Experts of a small language model.
Experts: a softmax router, a shared expert of 128 neurons.
Below are experts of layer 3 (counted from 0) of a mixture-of-experts language model. Rows are named router (the router's row for the expert), gate (a neuron's input weights, with its number), up (a neuron's input weights, with its number) and show model dimensions 0-223. Each number is 50 + 15 x the weight over its row's rms, rounded and kept within 0 to 99.
Before each expert's rows: a language model's description of what the expert responds to; "comes after" lists some tokens at least twice as common just before its tokens as in all text. This comes from a sample of Wikipedia text that the model never trained on. Tokens count by the router's weight.

# expert 12
It responds to: Names and table cells. Name pieces after first names (Fall-on, Wag-ner), common name words like William, Kansas, and spaces, numbers and cell breaks inside sports or statistics tables.
comes after: " ", " and", " -", " as", " with", " –"
router:56 24 62 27 25 63 69 75 56 42 37 59 49 67 49 46 62 57 50 52 60 26 55 25 67 42 68 42 41 49 44 48 57 75 55 35 51 40 55 33 52 82 57 35 48 60 45 37 69 30 29 32 18 39 45 60 43 31 57 50 43 36 38 38 53 67 56 42 55 27 48 37 70 55 22 51 38 87 38 34 77 58 54 56 21 55 41 15 64 70 40 59 44 79 50 36 66 41 24 54 59 64 62 64 45 68 38 53 52 53 62 42 45 46 32 49 29 60 78 32 57 69 32 64 58 58 63 46 52 66 37 56 37 84 66 62 38 56 77 25 44 48 40 44 36 29 60 34 34 61 68 35 44 48 51 54 47 47 49 37 60 38 41 86 76 58 35 80 21 58 62 34 64 38 38 51 62 32 77 28 42 43 75 60 44 29 56 37 79 56 54 42 37 80 62 56 59 63 44 64 61 72 37 59 30 56 74 59 21 57 43 55 36 48 60 26 47 28 71 63 45 63 61 67
gate0:26 62 48 47 35 53 15 39 42 47 49 55 54 40 55 43 54 47 46 51 38 53 52 31 06 95 66 47 57 50 65 43 69 51 51 49 39 43 25 63 58 73 37 75 59 27 68 65 45 67 78 68 45 43 78 48 65 68 48 21 51 66 56 53 75 58 67 73 37 49 40 48 24 39 63 61 27 46 36 19 40 57 58 56 66 45 54 44 48 68 44 49 35 31 64 48 44 70 46 47 70 59 52 36 77 48 25 62 62 49 53 69 51 42 23 65 72 56 65 46 44 50 60 50 51 41 42 56 54 25 65 27 64 35 38 34 39 60 36 38 47 62 53 47 64 54 47 70 55 63 39 38 59 52 46 44 29 48 58 61 47 42 47 50 70 53 42 52 55 46 33 10 52 68 58 67 58 51 67 25 48 60 47 52 16 67 37 20 50 35 65 57 78 26 63 31 94 23 52 62 29 31 50 46 62 48 51 59 14 56 37 54 61 52 33 77 30 72 53 56 90 40 67 49
up0:52 84 59 66 75 63 40 61 24 48 45 28 45 49 48 50 29 63 65 29 56 45 54 62 54 33 35 63 60 65 30 61 52 27 57 39 45 40 51 25 32 57 27 69 11 63 49 65 61 57 52 39 78 58 47 44 30 76 31 47 43 47 71 60 54 48 38 61 77 42 67 30 35 51 56 80 62 31 31 62 44 22 29 57 39 45 44 44 75 50 42 57 70 74 59 46 52 28 34 45 35 50 55 72 45 26 72 73 50 10 51 50 17 61 36 52 47 36 33 31 29 43 43 61 31 65 56 71 62 56 57 58 39 60 46 76 45 38 72 74 55 50 41 67 13 39 48 44 82 36 52 41 53 44 47 40 66 34 46 58 47 54 36 54 49 70 39 53 31 54 26 52 33 46 40 58 58 57 59 58 54 28 35 11 00 42 81 23 44 53 69 52 52 41 39 29 45 49 41 46 48 59 50 43 58 47 28 47 41 46 60 37 24 46 30 54 44 51 35 30 57 35 34 56

# expert 1
It responds to: Field and column separators. Punctuation that separates a label from its value or one table cell from the next, such as the colon in Website: or Label:, and pipes between cells.
comes after: ")", "1", "2", "3", "4", "0"
router:42 53 67 51 62 19 28 33 72 46 50 31 49 45 57 52 49 50 34 66 51 64 47 53 20 57 49 37 70 49 53 31 44 48 59 08 44 36 38 63 33 42 47 76 42 57 60 40 52 57 51 50 52 47 36 73 63 58 77 50 70 48 50 36 62 40 68 43 90 52 30 28 41 46 41 78 46 50 74 80 60 54 24 65 37 80 45 85 64 50 38 39 68 30 72 33 73 41 58 08 21 46 64 54 94 43 38 49 33 50 60 78 34 70 74 45 41 49 35 37 48 39 51 51 59 73 41 45 46 45 73 59 39 65 34 46 51 68 68 55 60 43 72 31 73 43 52 51 37 35 65 57 33 49 10 65 52 34 44 45 43 42 73 31 37 61 68 56 66 46 37 68 35 38 27 62 52 60 60 69 52 62 48 43 50 42 41 58 62 33 56 20 51 45 48 34 70 45 42 46 51 15 56 40 48 65 47 46 51 64 34 56 75 73 53 45 66 25 40 33 46 67 45 53
gate0:84 54 63 49 62 46 29 39 66 39 66 55 45 37 42 39 70 85 63 24 26 49 45 44 47 56 54 43 54 46 64 77 15 59 42 21 78 53 49 47 17 45 49 31 57 71 42 46 52 52 57 23 49 61 35 52 24 36 53 50 34 56 73 43 42 61 42 58 68 55 45 57 56 29 58 56 45 60 67 50 30 55 50 47 67 40 24 73 46 54 52 56 87 81 53 35 54 48 48 47 67 47 42 84 52 39 39 44 49 56 35 38 33 54 38 77 49 31 46 48 43 40 49 71 62 50 66 67 28 39 49 36 49 71 44 46 03 28 38 30 66 67 45 52 35 57 68 51 52 35 84 57 31 63 49 17 62 29 42 34 48 66 77 22 90 41 69 37 45 52 36 49 47 37 54 50 65 36 44 47 21 52 49 45 57 55 60 42 61 55 34 63 53 49 38 47 42 77 54 56 26 88 55 39 52 51 41 12 43 33 38 39 57 76 50 55 48 69 35 39 56 61 56 74
up0:36 31 61 26 41 46 39 48 69 50 50 60 47 57 40 54 88 39 12 30 43 76 63 51 61 38 60 57 46 48 47 47 62 68 31 59 46 43 68 37 64 72 50 74 60 49 64 44 35 54 52 77 51 48 15 10 63 62 35 51 18 37 15 47 66 36 47 65 46 81 33 45 50 60 31 43 57 63 28 40 51 48 23 53 55 62 56 39 43 47 43 52 30 50 52 67 71 53 56 48 44 11 52 63 26 60 45 66 55 56 70 32 49 62 53 41 70 53 77 34 63 31 72 60 58 38 26 33 50 33 30 53 44 44 55 62 59 38 70 38 63 68 51 57 65 28 36 35 56 67 42 50 76 36 54 33 42 49 65 57 53 20 54 65 24 71 52 64 47 67 48 53 49 39 43 66 70 65 83 54 68 41 23 46 50 66 51 57 50 32 59 52 56 49 43 49 72 63 38 53 66 53 37 66 41 44 86 64 54 69 63 72 36 49 12 68 63 55 37 44 46 30 40 09

# expert 0
It responds to: Possessives, quotes, word endings. Apostrophes and possessive 's, opening quote marks, and closing word pieces like -ary, -ine, -ful, often just before section-heading == markers.
comes after: " (", "==", " \"", "S", " s", " un"
router:56 83 64 36 46 78 73 54 55 76 51 50 71 55 54 29 53 62 36 56 58 65 47 56 54 43 40 54 35 28 26 39 40 30 41 42 35 61 56 61 49 48 75 34 51 48 43 40 45 41 58 63 68 78 51 40 56 44 46 28 36 55 33 56 40 41 41 84 54 62 41 51 38 60 38 45 70 58 47 59 30 49 44 59 90 48 08 68 69 42 32 21 63 34 90 60 75 54 65 79 40 66 21 62 45 14 71 50 49 49 33 16 54 57 67 36 69 67 66 88 47 51 20 45 45 60 55 55 48 27 50 39 70 17 67 22 53 47 17 27 71 34 45 42 54 66 50 50 31 60 50 64 45 39 77 39 29 59 40 59 51 84 39 54 31 40 59 71 58 50 40 60 52 59 53 61 59 55 54 53 73 54 30 46 51 50 52 46 46 54 20 52 42 51 56 33 36 67 50 43 29 40 69 47 52 37 34 74 75 41 39 68 57 43 35 56 55 53 50 40 55 43 58 45
gate0:57 43 64 44 51 47 57 31 75 40 61 58 46 40 47 43 16 94 43 51 24 34 34 33 37 39 35 50 42 48 66 41 49 50 54 38 80 92 33 46 21 41 52 72 55 38 67 17 40 33 54 40 58 55 27 43 40 58 28 42 65 57 48 58 41 76 68 64 63 67 25 44 70 48 63 23 53 56 27 45 07 50 51 69 54 37 56 62 69 52 58 47 49 41 56 63 70 56 56 68 42 46 23 73 34 25 45 54 40 45 54 39 53 53 74 67 83 15 56 51 65 48 40 31 50 49 51 44 60 46 34 44 59 61 57 47 63 68 67 53 64 49 40 47 42 52 31 42 47 37 49 60 71 56 47 60 37 21 66 67 54 15 79 44 36 70 49 53 57 73 61 56 30 37 50 62 43 41 67 59 44 56 48 40 50 89 48 47 30 54 73 60 50 55 45 61 29 59 76 41 58 38 65 56 73 34 58 42 46 30 57 39 27 63 79 65 70 22 34 53 28 69 44 48
up0:61 34 32 36 81 74 50 48 65 65 57 56 52 56 39 20 45 50 34 54 17 33 65 47 70 70 45 56 51 43 62 37 59 44 59 51 47 69 55 72 36 50 51 52 47 42 53 55 28 52 55 28 54 39 30 51 38 54 54 57 29 50 46 35 44 69 77 51 56 61 18 33 48 60 29 40 56 81 38 68 65 48 70 41 52 48 75 56 41 84 74 46 47 52 62 46 53 36 44 66 48 58 60 21 19 40 45 40 37 48 23 32 57 55 39 45 72 41 66 28 83 36 60 43 44 42 65 70 64 44 24 42 35 80 29 48 44 55 66 32 29 29 53 38 51 60 58 39 47 76 58 54 31 55 28 68 58 52 30 63 47 46 56 43 68 78 39 54 78 40 59 30 23 66 29 88 67 65 40 54 57 48 52 52 75 50 55 84 51 53 58 87 50 51 47 36 45 51 56 45 42 63 55 54 51 55 34 51 14 20 62 47 31 65 35 32 53 31 68 93 40 49 37 53

# expert 5
It responds to: List dashes and sports. Hyphen bullets that open infobox or list lines after a line break, e.g. Champions, Location, Architect, plus sports-table words like Cup, Team, League.
comes after: "\n", " |\n", ")\n", " |", ".\n", " |\n\n"
router:41 45 60 57 32 28 42 36 31 68 33 10 50 58 52 52 23 70 55 71 58 58 32 55 69 59 39 43 26 51 34 42 46 38 50 93 45 62 59 41 29 60 43 42 46 28 45 66 34 47 68 58 48 39 56 29 94 61 55 52 58 56 67 56 55 57 49 57 35 60 59 35 60 54 72 50 60 43 36 51 30 49 54 39 49 55 69 49 47 37 64 45 64 48 40 49 42 52 60 42 61 22 28 57 61 35 47 49 31 50 44 37 74 32 41 62 38 40 84 48 35 15 43 24 46 20 69 64 29 48 24 56 53 12 20 65 57 52 38 46 44 56 68 58 28 48 41 54 60 40 82 19 43 51 81 69 59 24 61 34 52 30 72 44 55 63 72 34 64 51 47 50 59 51 86 54 39 58 63 82 31 54 33 71 52 67 44 50 47 79 38 81 55 33 69 53 61 38 56 45 36 61 58 29 61 26 55 25 56 39 74 42 42 37 45 62 42 73 54 47 53 32 44 44
gate0:38 33 71 65 19 45 66 55 63 41 46 23 52 15 50 66 58 53 55 64 45 56 46 73 33 59 50 20 69 70 44 58 36 34 37 35 71 17 60 58 56 61 69 51 30 46 55 50 54 62 35 53 52 42 70 45 27 38 58 32 42 46 56 81 63 43 83 14 81 50 75 41 43 38 50 59 71 58 25 42 53 49 66 63 49 38 56 64 48 22 50 41 53 46 51 53 44 50 24 69 38 42 55 54 69 69 43 63 82 54 58 43 71 09 34 32 72 37 46 48 24 50 33 52 43 57 43 44 33 86 27 45 40 33 52 79 48 68 49 57 33 33 41 57 56 44 53 45 51 67 55 36 48 37 60 66 45 73 31 36 50 34 70 33 58 29 68 75 53 54 59 70 24 54 50 73 66 59 42 63 24 47 67 37 50 45 61 44 38 51 51 63 68 37 60 78 46 54 16 48 84 40 41 45 41 67 47 66 25 59 53 15 56 61 28 47 59 51 48 56 46 41 44 55
up0:25 39 62 56 36 45 41 44 51 46 49 31 27 63 69 30 31 52 64 57 64 47 49 46 52 53 55 17 22 63 54 51 53 65 79 36 33 51 58 74 49 76 57 69 33 61 57 38 53 16 42 44 44 32 65 77 26 15 52 38 68 51 22 29 64 33 42 23 62 80 51 46 68 43 35 45 48 59 29 37 66 57 49 60 33 29 50 93 51 45 55 55 46 30 75 64 60 53 54 48 41 58 69 57 53 35 51 70 35 68 57 57 48 49 49 43 62 63 58 29 34 39 42 27 52 49 61 48 53 54 28 72 54 53 49 27 58 66 66 62 57 60 23 38 63 41 46 57 05 69 60 63 77 63 65 37 32 46 41 55 59 19 67 45 47 67 58 48 59 61 42 54 44 43 40 61 63 67 35 46 45 30 41 34 61 29 60 51 42 67 37 52 68 62 73 82 55 56 46 57 39 46 66 90 37 60 37 68 42 55 23 49 65 33 47 53 59 82 17 58 54 29 50 76